From a checkpoint of a small mixture-of-experts model trained on Wikipedia.
Size: width 192, vocabulary 8192.
Experts: 2 picks a token, a sigmoid router.
Training: a variant of Muon for the experts, 454M tokens.
Below are experts of layer 7 (counted from 0) of a mixture-of-experts language model. Rows are named router (the router's row for the expert), down (a neuron's output weights, with its number) and show model dimensions 0-191. Each number is 500 + 25 x the weight over its row's rms, rounded and kept within 0 to 999. Numbers have three digits each.
After each expert's rows: "comes before" lists some tokens at least twice as common just after its tokens as in all text. This comes from a sample of Wikipedia text that the model never trained on. Tokens count by the router's weight.

# expert 26
router:536524498511533494534453510466484541509489517513512493559453507488519501486511488453533509511486491504502521489492518480468496520530528513453469453512499510463492499478512447494510507479447484522506496502473559509486513542492501457520524483491479506510465480539494502494495521502493465511524515513509528455508473512449510499455468485488504484509559518474496502558536532513479540530506502503515503479513506519485511511482485513519532479554502471494514530510472489506517506458452486446511546517462534488539529517492456545489515501507485473541515512446505506497521527509493514544
down2:431520485491484501522492527507502478498513476493511524518508494482470462471506506519546511504528466487500508490455514484497489488497493489572512508532480498493515488527507493518486513513473438501526499469497538506522490479506511496490475478500481505531479490504513516527432460513472539523521512499520518559475471558506506494458522481437498551509458505509551510525519495522482470480496527498490513497502495484505462511511583477519513532494476537521519504502539495534504484469535532439502534522502514453505537499542558516499523477501522506508479498496507513499489477530542495505
down3:474526447502518501504540475547474551546445512466529475507477482514515495473487498510490488524485483468501497492512499474536554463510503518491474506518456516512535483492540492435459506494523486489490521508493504494461510496524519490505528465504502539430510468505494515539524471525505520521470560464476447509504503536569485524492518477497491508486507510482453487463507504490522487495500449477492508501487531497525489503473436517508485528499484504490507510503458472515479477547503518472501494478485463515504511482519519518488504445473504461525498548473491523504501467483484505474
down4:476540471504517517502488516513511532500497495461542499508461481445538542494531518498469505523500467524490494533464487453505510513506492509472469468469476495501523542475499512519516443506485501460502495474523520457487521467514527531498517483479541525494486488478483522511487492494511430526486504529484566526478472542531495528479513531507511492539473488511538479475498494532495513453510502475499494504548493546524466508508461465466496495528519449503503486501476497456522539488481485510500491517504475506515475472525530512503525512486513495473539505532514567532485539536477461482
comes before: " the", " a", " an", " his", " its", " their"

# expert 3
router:526542529517521488511480512485487514494540484546477500526474512507542481508490546472538484511460507532524563476507492464458542522524503514502451458465522482492502537473504470451514515491475518519487495508506511502500503568477473503501544504503482539487443473510512515489483483484490473501549514519504513475514511515500537472489477498481468536516528482505486511518514528508480532510508480503528516468527485496416510529477470547486512462533517501468482517499493478506480509487502457459508495495523521493534499524522470554506484477524455523516489467497502531544484533470518480504
down2:471509475459509493488524488505482479490469467496519511513508505524522477541501497536512483549504503497532525470501522497495511515486497460487514526498450480475502469515518540493506480497492521539549480506533509472514475502487506525471524494527483518535504544462570508447493505480502490483519509486498491518487522523464547516467481499468493475513508525492544524518488485490505477542487447525456493477531474439453497478518522460508532459495527520541506493486505487477505504521521472491487542489526487522467471546527473510515505495538475554538525481501467539528505476544456534521
down3:517544508464523469533457488532486510504520506495487502462508491540495519541536452563517470521508516519507436539482487509498478501502486518503493466497526528477471471492512528505503531499487494454477534492495485509504520496493487510491535521464462451525462493524511472502494518476512475508530458505498501486487482501521512521508515457539477561511502482493525526498495489482510499492470462513490507468472538541483453514464474493492516498504500533537477563538500492544454519481464496416524447489493518489448524460493461511505520488519480513517500505498491531500498530489500509503
down4:491461460488466532458504478476511552530481486483506534528491514524462475472504500488515461510559522469489508493454497501461497493488512431506499484541529485490484515511506531513502542510505491520490522503506543543528542484445478528457527457519492440480505503524496518501488514552499485493537543510447508475480508502485497524492445499498535477491493515500494469517523516529479497475485472461527507523519511574544511463505493464517505501528496487528502500513491548460499508519528498473498524510528481501502504462469522509487510510469506498501505515477496529537530518508514535456
comes before: " the", " ", " a", " an", " his", " New"

# expert 8
router:486475516549493456502494504504484559526524528486493509508504527462530473507512504461507524472480528509490504459503513452515482485534490517485499503474454483528512557453503498501497524475501507520513489533501515531502522528477499490488547510483451487472485504506518522484481522461455505532526496536481516498489486508501529505483495508480494520531520435470459471550506531515468494541501487493482535517532515499477542521474458515518487488535485508489486540448499454513490512450468484463541486507520556491541551487539484504506497481503484495521524511467529489491534555484517482486
down3:499458497529463510510520493524477520474521456475518513500529492511495574492494455470515503519512460516528473502457517504504485432535498521540498536525514534525464440517522485504503529529483520520517508485489544539498464481508529496490541535495479476452504527474490496491498511518513459490492516501520490489513485509494516512505486495517499528496490509496518490485526464468526480498501543458474500546483507500530550497498466494511455545499514523473539494509494501484526506543552454518477491466451528488479528469479502556518504507522498466507547459487526531495480535520498475506
down4:508489495502489476462508484519514524478505496498472487469490480507514544526563500522489512484496520464507474496530496512513512534502495536505498516494516532516470530474498484464513506555491514527459468503480460484529476513516510507482490519455509495479492473478505491419543558504481529499484482475566512463499450449481504457498436485511460522526483521501495484506488497491500481504486520480516511500484479480506485536521517462475495469557501544584505488473493514510549533473484439508461492517493485478503500522496481531491510487493510473466502464488488495463500472500477508488
down5:494537509494499505491494500523502484469469478489450515492512488501516477533478506518470447520536506505468489463499520456460509524456488527503521505483520523500514523491496473539466533522505520559491523478540471522524488496498491546473552495512467489505481485463490496493504508518543442508465496513513489481547499487471513455499509531533513491493431536456518482464503502570515492534474506466537513488547504471494506478528483501545522524478531485516526491502504522498517448456507504466467500544520482497537535502499496487538527522474504481466497518539504515478512467504509511506
comes before: " ", " The", " \"", " A", " In", " It"

# expert 2
router:484481525524517470518504533443495483503519483523496500509479462460500472446494514493513515466503499530493494471540535470505476552508495524453488515453459521498486506468510490513463519498496529488472452542448519517531486508477505511502501528496498519482511510538534533455512542491472501488542542520535452517508473529513539469477485514490530500525523515545493498536555514542536494524490507525487539493562510492471554532505522498491485528559491500494489512504490483512499511459492519497517538513489515457521506460529507520507516496494504511544464508480500485475529512499503459496
down2:520483466490521557515493507555503496475545483499557512526476508558531515496525477484468460477446494521492536523488478504473490562511471487510509478484490482497459490465497515495464491474487522510467514489548552518505527538490522537500509480467494513511476509526491510506435507527522543509489508511474513473483482474545464482489485486475518533505506508494513527466481465498512541428471543499520477495485526504513472469502500520478493459469511511478451492529471494514511546505493493490469515487526512498529467484507487471479482517490488545499536497495460512477470536488518490478
down3:499464423480498519531452481476518479480484508489528498474503527475483519488503496501496515508515490506522525509482544507474518542521489531513480503494473466536485536513522510493480509516502515527511484498510479469525496518521497521514493456500502468477553502535488459461467469520483484505507504503474525495460485485513485589494507519521499472483503482509503502486502538519512449506545470485510481513493504473452503509437497478503495473498497495461427483499511497515515449471508477504475507536520512504574474447511458488487478524481544479487502515528477501497441472494504548499
down4:475497487450467467481474520499523474485525474510513472465478503526490495514507500469473453529528564456508431495504487499546470536484509544482470471509479490500458479529533483531497492488519482510493502517501540503454485487448498497469437483503486491530521469456507495499507493475488516517487499515489523461487490500467489481554484445485482495446506509506485497513509521550499503478522500496481490493536508567479464501523469505512493507512476464527509511441461523499539493520470478520492503465514490534499532497458504523495467504476458498458502474502497490511539502505516532481
comes before: "\n", " The", " In", " He", " he", " It"

# expert 0
router:517523503526477500543489490465501515539539546502507504488506484454505494470508556521511561484460487520501501519533509500484491521499499535513492486482498492497484513490454514484472534469485508506500494520482522477544527532491488515502536511470465534462460479492519496490510508486453490515513509534505499491522514521480542482480478453478547548507508474482504510542516521506491565516482491526507525494518508461489488554496481519511453441523530505488520492467490519519496558490493508472521502478468542491568504491491459503520484490506435471553507496459513493499518551496510502508
down8:472533438508479475568508488483482501464499494458493511502478532507499500500470469493500497474493543473500512479480499527485479488494483523549518543475497509485495474500516507502485460522510527540479522495459544501494514487511503506477480505490478499550513513493511462465479491487453521441518475512522494509448492504518511467432481468521499476457480499485499464474470534496485495507485512534458519502519518556501577520511490483513486489484514490492511477514502497527505528543532533510548553503525505469457468493462477516500506537526520505494538514536524498449528499502531502503
down9:526497472498491448496521533489525532493532452552478497461515460496541504501465526495516489502489494514514500501481483511523515483531501514505519527464532459475505544515520527540461529499515469517489530514513517483511506528484465496515445492480477511555472524498482449483494529502548501469487485534530504524491501530560492516518515541522502528476480534483534515539522493482514550509510501489544549493466541525544501507482481513509525484542511518481509514493497543479498512488503530510502459502474502456461500523535470466539521539498445486514472487495497536514483516511477528510
down10:523492481518513518494510506524482482471489496508534494480516491469525500486495520511462531505497511498518504468482500509502530498457469497447521498503501521454457471516475489532497484507485500517546488481526513472524515501507477502464514553507533492525529505558497516470502547505504501526535533484498471526484517446490492542526482475529500535516507500544557499516490505462521451470519485471547534449505455473501486496507460477475516578495534507475518539463539498494527487506475468482502512471466521463507499534509493438474485495490467507494490515522486522498514536505447531475
comes before: "0", "9", "8", "–", "5", "7"

# expert 12
router:483499511536554509532491513477506527515496521533514499506496492483529492475510485496493516499491506497491534504493519431497459507522478489502496456492488546504469510484478479484447520445501553509490482539455520509515526497510501507510504527484478524505503480555508534498442505460495455480535543533477458502547466498470494502469465543451535496520485519477477486559541530515478524511484497521467501434517529500471495505489501510493504486530492507496570507487508506530514494467510492487481515540479513471514552484526461532549489509511485506529474507476517511488529496493500476520
down3:518484465505515490518491491537525489465471478469469510479481481526557498514480477527498505468468499528499495525488540471534518500545501549460515488505486538503503464434495490516513487494521501494461509460445481480395589464500459486529494473500510531516499472508538496539509487531481530473495536514467532485532522526519527511498532510505542489524475517493498519491491532497476511489498512494517527495483516498513494514515474487489506533451465475515506476491477494513465504479505518486513504503505508445468526471482455474518502520495503518453507493492498509520478517477527476494
down4:511525490480503506519487507516443455452415511467546469522484489516505500476510463517450507502501509509476487516477440474509529556472518490470455464469500530468506466471482469566502482510522515505438477500529508472500446467563505502525474479529554506503508491519527536501485489473464497508535527500503465507476527494488502495492533466467506494477453514484484485536487523521467505516498498503504488510506503513503490452546508476458500488516503505522505488524489469485490473496482494510475524494533475529508514476494499514529513469481487472531502523491482522497481489510463526476
down5:439524513519470489542511526479542484483466554499480490511502514505516531522498486476507467518503493490461514515494473489521531499501502505471501482519505500475534461494463522505501475488474491528527526526496494504466466478485517501502487526477528488480522534466481514525444509497489498505491528510553539501469530481512442436477533510553515510537479501520537460496518478522520478430518465498493498461504542502520473550511477456487489528514456538527539490518517486470479477502532531517545508520518516487543503530486486530503500513474503484496512528463477499521489496470550520488
comes before: " to", " in", ".", ",", " by", " and"

# expert 17
router:519514514492498446512475522474463506517508507564523497517475486476481477514543510457532521510457519474476508472557525452477528480543535527502499524505481512471491529487506466469490517492477522465465505540461506519532541540527501484473532524486465550516499508521553506479514523486479509520514506494487459511516470480489505490482487496493506538489503484508502500496514475460508482546456476503512511470507523518449499491456473512488511498530495511499510513498486493543489512492498472486501523522475526482550496482541478522498416459482464458556492491486495503468537479507511479497
down3:466513448506502469508532470479478477478529502442460498476522470514518497513534480492517500525517511489523463482522477489491469554519478485523469495510459501495509511478523493494509487514569494516545487541519521512486485499520502533516506507491504508498480489494511461465476483531529474476482494522508510520528462513501536508509494568525481531506517501484544499495474472540507512522470516497451522476482495536506556495531485512519497450512512492528503482507507518452452523509526502475499479532532474444562493483473516555481579507496498482505468495483465524520514498495483499488
down4:492518503455518489470538511510491459511499498477486483451489497517474507503476492513512516519539522513531481527490482496545546506506524515539583490493491534528499514511532545470450484498518501508476483484501520497539481571469476544465486519486491533449524508509524481486510508539508555496557513514500476518502505500525461478519527460519505507548493517516508505532539508518517522514492513511479482526522469501478494497511488501495520484489533498514513516484500450481551495528531499467492456475496503463446474484472465528489500486528550496526536480528487507533476485493538529473
down5:525469516483497488473505517533496482495494551467479483500490538494468438476500528481499478499530503544470553524509557493485489517514528486517474514530520488440457493527492478499508518545464502482495508515460541495542537488458482513513487489504528514511472466497506487484500531489493498541463549534512481514482481474499461496506496521497493496523505486517482497494466494484476443515534448521501442499483536530573554484498486529512539495475508473521437498529485499527517467496497508500516506513490548530507479484479493518516502469514501510501495559491528510497469482530510519506
comes before: "1", "0", "2", "9", "8", "7"

# expert 10
router:525503539520525491548520508476488551528476497537516535498465462458518499489483516493541530471449498516515503479477542530507536499519516471492443510499493544510484521494465470464469519464491534522493496530464505557521531496494474489501515515483474524479474466520525504509500533478496501489535536519487522509520520488508498470505491512486510534526550464508516484544506509536465525527477463522511504481554524507467516521466457539476472489544544516513470491503487492498497510477501467515562506486455491455552542535522506512497491501494497498463502484490514515490508477523507487532
down4:577493501501516503488487507465494470467502516496498533471486476464500518493505542505492481555519475524503480536459562455530513455493522510548509507507516452501544520525527527519493499535548499558534457474488489470474525506489537458479475536520501494503510497516498490538493498514493502500507461475525467456530508509497505541546507475533516525499544474493527495547522487510523467475459497479535511496486495488476480459481484491470482507521511480485530494535530513532506483524491504497499467513487444533507505509484488516508489480504525439525515524470471486491484482531491522469
down5:485470445506457447484522526526504492520482460497484519504492496474472502469516483505462504510505517484490517522522480502461478511534491514481532428498491457536526521451475498496514482484531471511513521474492500506451514497499433474536488486484527476494515486487519479502496463497488484509469496500514528496484464507505502492498453511446486484502469466488480512476486526530535505457533513482492491529442445523478486502475480472526493485476484476534495453513514522534471466474460480475512488489514511531470512537473473498480501507515473450565522466507496508511538466537486478514
down6:477503497511518498547528486514488499489532502518496425519523510515517488501451482526521462538450527502504486472527502525553492488484499555485503468516527469498508481516517501497483500443515472491481509497507522502545484520523520483522482560459506487548554484512459482494457491490445449486524501522504513508460494460475491472486489512534478499507473508486490528492509479468511482489513514496509481502529487509465461536521499492487526483535456473546501495510478511518473485485523517488502514452531477471500480541468519434483486436486519505485523512506464497510528481481473467509
comes before: " ", "\n", " —", " \"", " −", " +"

# expert 15
router:489534516529533501548472501529465492531533493541485518501504485490504494489474471474513508466461517499506547501536519529512456516485523512466503529514473509513511503490466450476492534493491511542456496543473495478542500513505502466504530525494480463501509506518525523473513521458489462481514503493510505492523489471514526472507519534488472482486492495505440490529517495570501516522559492532530522485510529522473528513466501517493526491508489491516542508479483467515529507496471501491533527532474534426524537510524459502552461485497497474462502506498477478507545511481453465533
down3:496491510513490525522517520507457514496556508473497484485482516484507497515495542447533509477473487490547469507546539499484527522491491477457490500568502492503479478504516507469536512535500495518518512488479492458524478522533510473475490504508499512537477470512501518501489472500520454553489449464486498509554487480518458513484542475493477526501489496499484516495508514552504513520498562491484538499550538468528458517474469491491477498496502482507553523524518483512530490486479507497432480478489483505518469487512483536506525484462455527496507507508533536468506545443535485497
down4:506505467481476493471496482519530519482510496511503492485470502517461504536506515504466474510527498530492502508514517444534472501518501472517535512461515479496458528492554509520563464487505496505503423474493501470528494545500535483476524510533521531483447476542492474492469475455478515513541479523514459522534527486509516502526511488471474511522489482511537525478466519526521474493478541513485436495495490543540488520485501485518484489504456520527502519511462566509531477500475554510516461492526494485506496453497533527500501479543500507497491471487528518527496511509503493454
down5:505474525514474486536524519485522543504475578523515501477517527453484484485500476520520488617494509493513509502513496545511544521537526506514510506526483502466498460478512524514492469489488490455461484468501512533521541530504494486540491489533458527477528491517535533491498560528491450515489473525490504499500520466505504526482477510487516537499521523475562503518487497522507572487509505529471464500478500519509526470514469519507496510492495507496521473540490511488496507483531489496466504503536506499505491506492499512502514548502508478496512547495487466531540493463514470519
comes before: "\n", "The", "|", " by", "In", "=="

# expert 21
router:501495514521514503536501508508476504514524488493456501506506489484490516501494496524501492459458510476523552520501541467478461526512478496491491502483471494466495523464461494471482465470499538486505451532447474560505515556526487516466511508474513535498456507482504511495472512492463440503491559536451457499511500481441516489522463514494552496512503459446491467548506513509491511492482459524539543440523518470467518542496494493474490483494509480517491537485479478512510523500496484483542525540489528501528501510515475544523494510508505482527506496479516479509512515470478522511
down1:507516496529495506473481520497522479476476484531425485537475510461501495503479505470491494479476503498575487507495514489517541496509504467495513465432465478517498517509503494518527547523499509600501541500484482455502500520517499510498506480524493517497483536470533454511489505491471479439524526535484501497526517498465506535508480448532470492525513526542492525517522485489511482562513480550493494511486509530489493485459454530515485531478502521482496496499476506491556508534514488501498495508507493547535476495502469546465493462490463509511521494482496489500494494502459502500
down2:501495521534478530488490509522467458505506509544508529524513490505504503480486472507524540491515496481526498533484475525528444473510531480502542527499458505479541527488512514516476505501521526540494504515498490500481485515495474517505556539510512524459526453465495503525483536490479482499506460471538498473503478436468491443507488477504464469516522504503513523478487487542512504493518503515493459521484484470473494455467501507506517507506482483532444506444467498496535505488530478495503505549524451492511518502459445525562467488543474480519512491530504459502504493551529491478
down3:484492509487494518512488495528505539489511489503480509557493479548509535535470484542518477513513474495496511503523517510516504507473473526559511492486511534526538496497537482459535461453538535473508494521491491498505526563540491552532501499524508494513507523502502495504480483505483463483487537497496475474472515503500541512507458522578511498499470490465485466487502511488497455494485475479511522474515512493512522499501441510518503466486503500487514505535457514457505523510447493512517441503537511488504530483455498493484474468540473436495430502500524475535498471492487481513
comes before: "s", "ed", "ing", " of", "ly", " to"

# expert 11
router:518502510537520511527502525488451538513516491513500552487442447504504514510495498504508494478494496485498486510522487495503491527489525499495486488500451529495519511508500494489489524453447515525500520521483517514524523483475463494481476510484489488483477465492503518485479525485478509500511517564491482414521509509511510445481468521465560527481530470485518507528537497506441531523515475529511513480536537490516503481495478499537470490487520537460499499479469505500483527479452453488511526506496541489544512507479444564507504457529476518499495511482531548459522500494484491536
down3:499494471502512523512495507503474484519473508530543498507520464516541500481522462484483466510514532468493504533503488507526507528510528481455546494475531478432488480485509519474530481483506543500530468523527541527437510517510483481497547519523459473520521490504495502534528500470501527501500476527476523496549465511470503512498521523523481463484537479519522481525478517498496509476552534466464505476475545492493507496479507538492539486542486469502482494494542513486522495540493500463486500548495495480473476542500486454490506506504508457457520554493513471474555527512546474501
down4:519545495502500484479498522519541518532545506547498480518496522488528487474474505490514489498484546496480505490469517511509513523493452515481452535474427490508497500440510511523514492506493465560464475506494493513529491463512469502458493472497485500527467501523499513550486488516489502500467489439467508528504461509489480456500512486550510474503536523511510489498485538528523518488508511565467454512517511503471497487460511491449471480475522478541475493501453495525533485496515489489542490495497493513489524497486508547510476514471509485449438496473463498539480530489509516478
down5:457473483495430556508508524454507526516489491507494506460507500534505504477491440508498535505505504495516538502527483503500460501522494479507517513484496512558508471538474528478515471496498514493454525477508510533482525448487457513511501463536518463528540496513495536504515520512502518491512487480501502494498458486498485515526506516475523486477479445454507530499514507490441475462490481536455509498525491530492477450542559526483493503487488496470523463503502513543477491474500505470497451498455561494489526503455469508513485540502477514478498480504485518494486508491462546477
comes before: " |", "1", "2", "3", "5", "4"

# expert 25
router:457495534512491481520520522509461537548523485501502561544504511459524497512501477506500552490473518517488497521512533461504496488581507531497466521506499537532454515459500497458513508487492538499508492522500518510537512499491494501536490500474475486456481477507515480511498493470473493509526541530459500484554514512468525476484473549469519502497548506525494459498513550513493489485493486537521519462481527509493521496489439501503492487485484474463552509469471513493498510495470483506491502490529506433497492504476503550464467482527470526483497519486528529490522535492459474487
down8:474427537513443487531498482475487495493489489510475528541490509501478512501515474501506499512483517488548426492521508490492508525487496522533454511509528494525487516535496493520529527524499525424529479526481481490514480489508525505554482518486495527481533474526533493514469499514499513516487521491493508512484491532525537502517528530537515510502490482494559497544524497543521508477483466476511524438482487476465468479534536478536498518525506504506501503479516463500507498517520489453536511519527494533511470527483514498497503457499518545481443458498503528476494503458444485473
down9:467490487480492494518573504463518501487500562517515527528487517479502557492499479526479520493506486522525566453487511529499466468502497500508475479523493518515485490462505460517504507494547465510460557455507516547528498469535461475482519504490541505506492457468456500502505501524468509521507511499484466499483516469468452511499514508523487560522462461511513558477512486475461520502496471457488478532497514503504518476518492540519522492491538524489518504513516550522493507489505466503481486507500541474515460501519524491505478540521471512484546516470504500519488451513503516512
down10:486510476493500510490496492505499499507527463478495493465505488499530534502467472525492507524505506496500495497511461443473513475532478467476460468509530463492535496511498525540509525491505480524499515519523508494459483469585541513490481427470478476494485532499462457509564467484508510490497495516554575497515501479489519494438466509506536445537478511471509493482437499532510487489503448523495473511479510515444524503509485502513484501450533525485488480538525509478501514521495477499479500493501521498521495522490487496468509460519505488515497525533509498531501526461499523475
comes before: " |", "–", ")", ",", "5", "4"

# expert 20
router:499532556516515497536533503502465533530490492525481520506460497504537492503517507473562497506467490516500491515505552518500529561510499488474471509525493518473451513522493475441480544495430501510472486497472515517575489485518464466501476517479488503488483456488517483478511512485499492506535535533513515483518513474474511485498473497482542498515548477500507459508481519510496521511491484486495523489492518533474514494486507496486477478518580487510523530464472486502522544459456477468543515468471514498562517513454487541524492487536484472506511506509493519503506474507498501508
down4:480516498512475485503489486492525498459594494517470550510521451520510489458518515543447483492514527472511530518503495527474499503519494505464491558478489523531488477516500472481497531488447502473477487550502496511468500479496489544505504490498498535524493500457518486519544521498490483498516491481493529482474498548508518468481475479493513521491504453541527512506530516544503567517503530455537527541509478465525485517522441504495483456512542515505474495504534486501462462491492510488447520468481504493487485506488493476504473477514504490519518474493482533450528502507477473493
down5:487493497500461496524534476482495502510480469512521505515530489464529499492522491478477506530493528496485500523499507507488508503530559504489503529527588504495489477472518479461508530564488513469482454531506479544505500463454562537504461499553519467532498540462519506521553500468502520530507508515505476493499553480443501467526529511461504528532514499524476517547504479521503500502494538493492516485532488463532535504486520524506502535485496471480479510476535478491506501493523500493484510486508500507502509535491540474504456500482484519513508480514486463532533557468522545495
down6:496498552462541482535517452507470491498491504518498480521521535460470500537527478505546503473462489513498533477506516484491492474467506468449516501444516527474519503519478516462493484467510505502469517521509503540495487520510515515456478513478476537538464490492494510447534506493504554508494539471491506500491512465464506433465504492513459501503494513494476510499526527512500515507484518543514490503494445471526541507488486481492481478539501504532504483511460463505486517505539530498457530510495514526475536530510450508530508515518526477458506506537495495499572486446524503515
comes before: " |", "1", "2", "0", "3", "4"

# expert 1
router:531491494514541490547488527501480535496516502542465525525502513433514483493496512493480510486455505535488495501486522482474509520535477518494470494498436520546537515452479467465507508463530494477484513498486517524524531494534469504491495482473500545493494494555481530516475537485484493518500559517459498473516470513463518507471473481466604515496485478479497466508510529525493507515494494520524520447511531461475492522504500489504510493485490485507546509535456478490488555494502497502501550511488510454492508509511469530548496497510486489528475501504542512476505477498518490520
down3:488509556547493498486484530492477521475461531477457480517521503533481422513475490495498467503500458528489527493494484478497554518530498524510509449512506538491488453509461487469441526528526463483533474497510521508561517473472475497490502514450489464526522516507509502522486467477543503486491514533489501480474461536498521447507506505505502483530503495471478466517496489474509532493520527497490509476532480435491533504528488523481485517479458506502487507493460509513545508487490527461516493512502490463524490511493501477515498511507493473529498531481530475487510497463536437539
down4:516516536536505475498509461528463518501488436492514511425536529505514501535494483510530553515473532506481465489507470470445444515472508511509484508520515489511469507517505488528460512481528534516489454493575512465476507500519491471488483498494458503468454507546502440503516490497524453503499496483514518515535524507545525536493494561520458477542497482474500504510504481522550480520503507502484516498479462499510506511526476510518497529530504494475503492468511501506449513498475459449466498520499522517485480493495525536504538484508497470510503506470529516505500506517508488538
down5:494483504532468516524477473534477457514483532527514525512493477533476478502509521514547524482505511527476503502455512489457482505541532499443506561489500520538450482503522550492517535481510504499490454554479464512515514557505503490509491532507497460468498454489515497517519507466506503515459474502522507555508506526528491487489473497499474510471492499541493480484520498519503514474499511455496512559562457504473496505529542533494485499554487523471455529484504458485464489499500493477485552527499493485516487494513499507469490500506440500463498513467508491469502470516514529507
comes before: " of", ":", "s", ",", ".", " in"

# expert 31
router:497520571495545515525504521482480520491487532529517518529502495429530509498486490490483535451471495541519506523529502477489525507512473527521455507500469518513498516492498503452489594476523473506509516504487490526544528529449497483486503491500484495506499512467527499496519514502456470483519521507469517466523505539448510474518504513458505542506463507492489502510521528475474498566498490496499515488498556482504503526508434516474498493483498482485508510503504489508481556452482503450517551496500513462550504500514504533513488498561503506503478483498520491520528506485500467504
down3:513505505485530530502523517538495508496532469512531541455486522521467489464486487476519513481486476458515518471465505534513506480461463486482527529464504531477514509466517439500512472510550518521484492484496520504497504537522543485500496513518524488510496502516505502436482485477468498495545495487508489460525469481503519489482478452458452513514509544548481529525461496445497519489494505496517487510533482513483466465529519510471520495483501511536467519527476505511491467502485464507506490494532503447471556522500506550559508537442503511474491475513497526527522503507450511505
down4:484490495512509493477509520453487494542498461528487482514494530479510406514512497491436513462503505487488495484494531535499483522524467471494501543463487532511500520503525494533502457460516543511513496513453513501494523486511497496522539532527519482488492508444513485511469493491523511478483480499498469519517508513503453511542549544521505491468439493485459464508507470506540524485533486486511515506462487486497492569485502523540513508516520495479468485464513512503470477471479535478517493484478466511505529523477508499534503525506524442475498518488513554489527492489544545491
down5:505500480553498486482492451452525513522466490501471522507473469484548522512459479542503543509469508465500505477500502506491476494533495527474479503548490511498487541509476531485503505517520502463460483525523530511514483491509489488462531514492482522543524483492484531501482543480493530498489469475535505477490535480512517489485516510522482472540540532527448505463507435451521502477487491479475470513525510485525515511518505527492514512445521506502513436458535491506507536505533511497490484515501513517503480505489456502475520477458453544548488434551503471483489498486512492518
comes before: "-", "\n", "|", "=", ":", "°"

# expert 9
router:465507534529499495539480552469458519527520519519487507539460458465518491504515493468543513485499548476507523496506535490495507520530487501499470502483497487503488514447496443491449560485494524497495495488500529494514532539494493506469536512475495547514476511527517501448478572496495466473511521514489481517499500522514501502479495488472496527519500484491479470512515513508497514527503491508538506457530493469433503530443530516485496435536546489493535529487472473516493515490498490467491473495453544499517520484515493534509484492513491478526478527518542479480524540498477483535
down4:518502494513520550484500500461493509492458524479500466546488498509530512548539509500504541503500453519488479501511493520467498548515527522553472509566520491556503493527482490496566494522516554493491542472503513497521519505533496461465472516460476558518510495487476477494554512508510493512506499475553486505528498490550546538493532474485520496487487530486572495535479498528495506507489516468483527525482464534486521529499503486508557520520476503452511468540526484514478484503526504505524466514502532507522489509494505469520512506541511504506494537494476501487508508463496505507
down5:506556536502475478497464514515532506483490523507498475495487526515527477479520537468552425504520503477454516515473536518475539495481514459467461478506490470485506489514487507494493542565533513496523490493512460441533500480465484496469462543540530489487514486517523514513507521499503522516494518479493476521474510497514478527521447473520482503499522494513546472531535520483473504474494523491510504534490535531488506527500476474504476488510537505433489512505489500525489515517527501539454499487487458532456510525490505448489527502487491452523527531498519495544469509473482500482
down6:457505502519475490484484512455531486535524518431493479501507511487519542502540477523471491483505512520526501465520447505517530500499493504520514492540509480459531537519479526440496562535493479460484467475493529472570493521446513459515537437542503525527499492480480504468505504539499515473492517504505498500507493511492545516506490524476488531490488527502548478545539528457496532493444497490496479493475505490509527485471490534492499452465481479517479483479495498499511516512481513480508512505492492466507476514516486473476504432483486478483469505483480535523485533520499492504
comes before: "1", "2", "3", "4", "5", "6"

# expert 7
router:517533497503506505509489517540494550526556498524505553500505485476484508490539532423491514507467523507513536474502506507475467498525531467490452488478510539497501516503477504446486541477487510513481520490475504496500505541512463488457505537471462504479480505533482489447487511496444470498525472524452499449529504492479546488477484528499566523508503501497494467502503507484486473523510482525503512472546500494505540480473486479509442469485505528535556480509527484507519501477483500483520523506469509461504515465522510505488515488550508478492495519469528523506562509505501473514
down7:516520477490489525472455475482509513463551503520533507447545510500505488484472554507505497525499501515467495504544476535560527454500456476503483509536511490462536516491488517481520510512579516514498507516524498444513484471508479502496510489523511483517530502503522495559492510492489513512494486411494490514482503516516463498489480448477529489539508481497462542485505533510501518517498529508509466451513490519479482503454503523494506461508487508495469478486489505506499501518505536532538520470500508489494503523479530517509506539496513501484482450520473488456459474553463463488
down8:483500512518485483519524480562548511515501521504522455492516476500526448489493512484536498513521502498510547461477509509492497520494500490463492521511500495477524526495473512528510508523552514493488541488487487503445511548532488443531503540466503467520486506466468498519503515433462520488501554469489526478514492474480531510484539521469568498531517528558482504519478507503548539458502476500493520506485504474480549528469472501514486518512503510519476487477537467535494536503482553456497486493489477519496488505503505534528533519513499482507503511499462511509548500502546476488
down9:545504523563510519478480529507512554495464475530460496511498494496525468478513522503457507516531478491484515496506492468559511483525479525474538507524489514488504476529457467445517503510514526486499494469429490533476481470503501507518437490468533482495516507574497498502478529525503518506513489520500500462533485470490478483458501481502506515515486456483460530505513478499492511487474485513497508449509480499481519464528503531506509493488533525511507456528550485544496484523487514479515474497506501452480504543480513476495524484519499516547514474545474527508494515465481559472
comes before: " |", "0", "%", "5", " by", "3"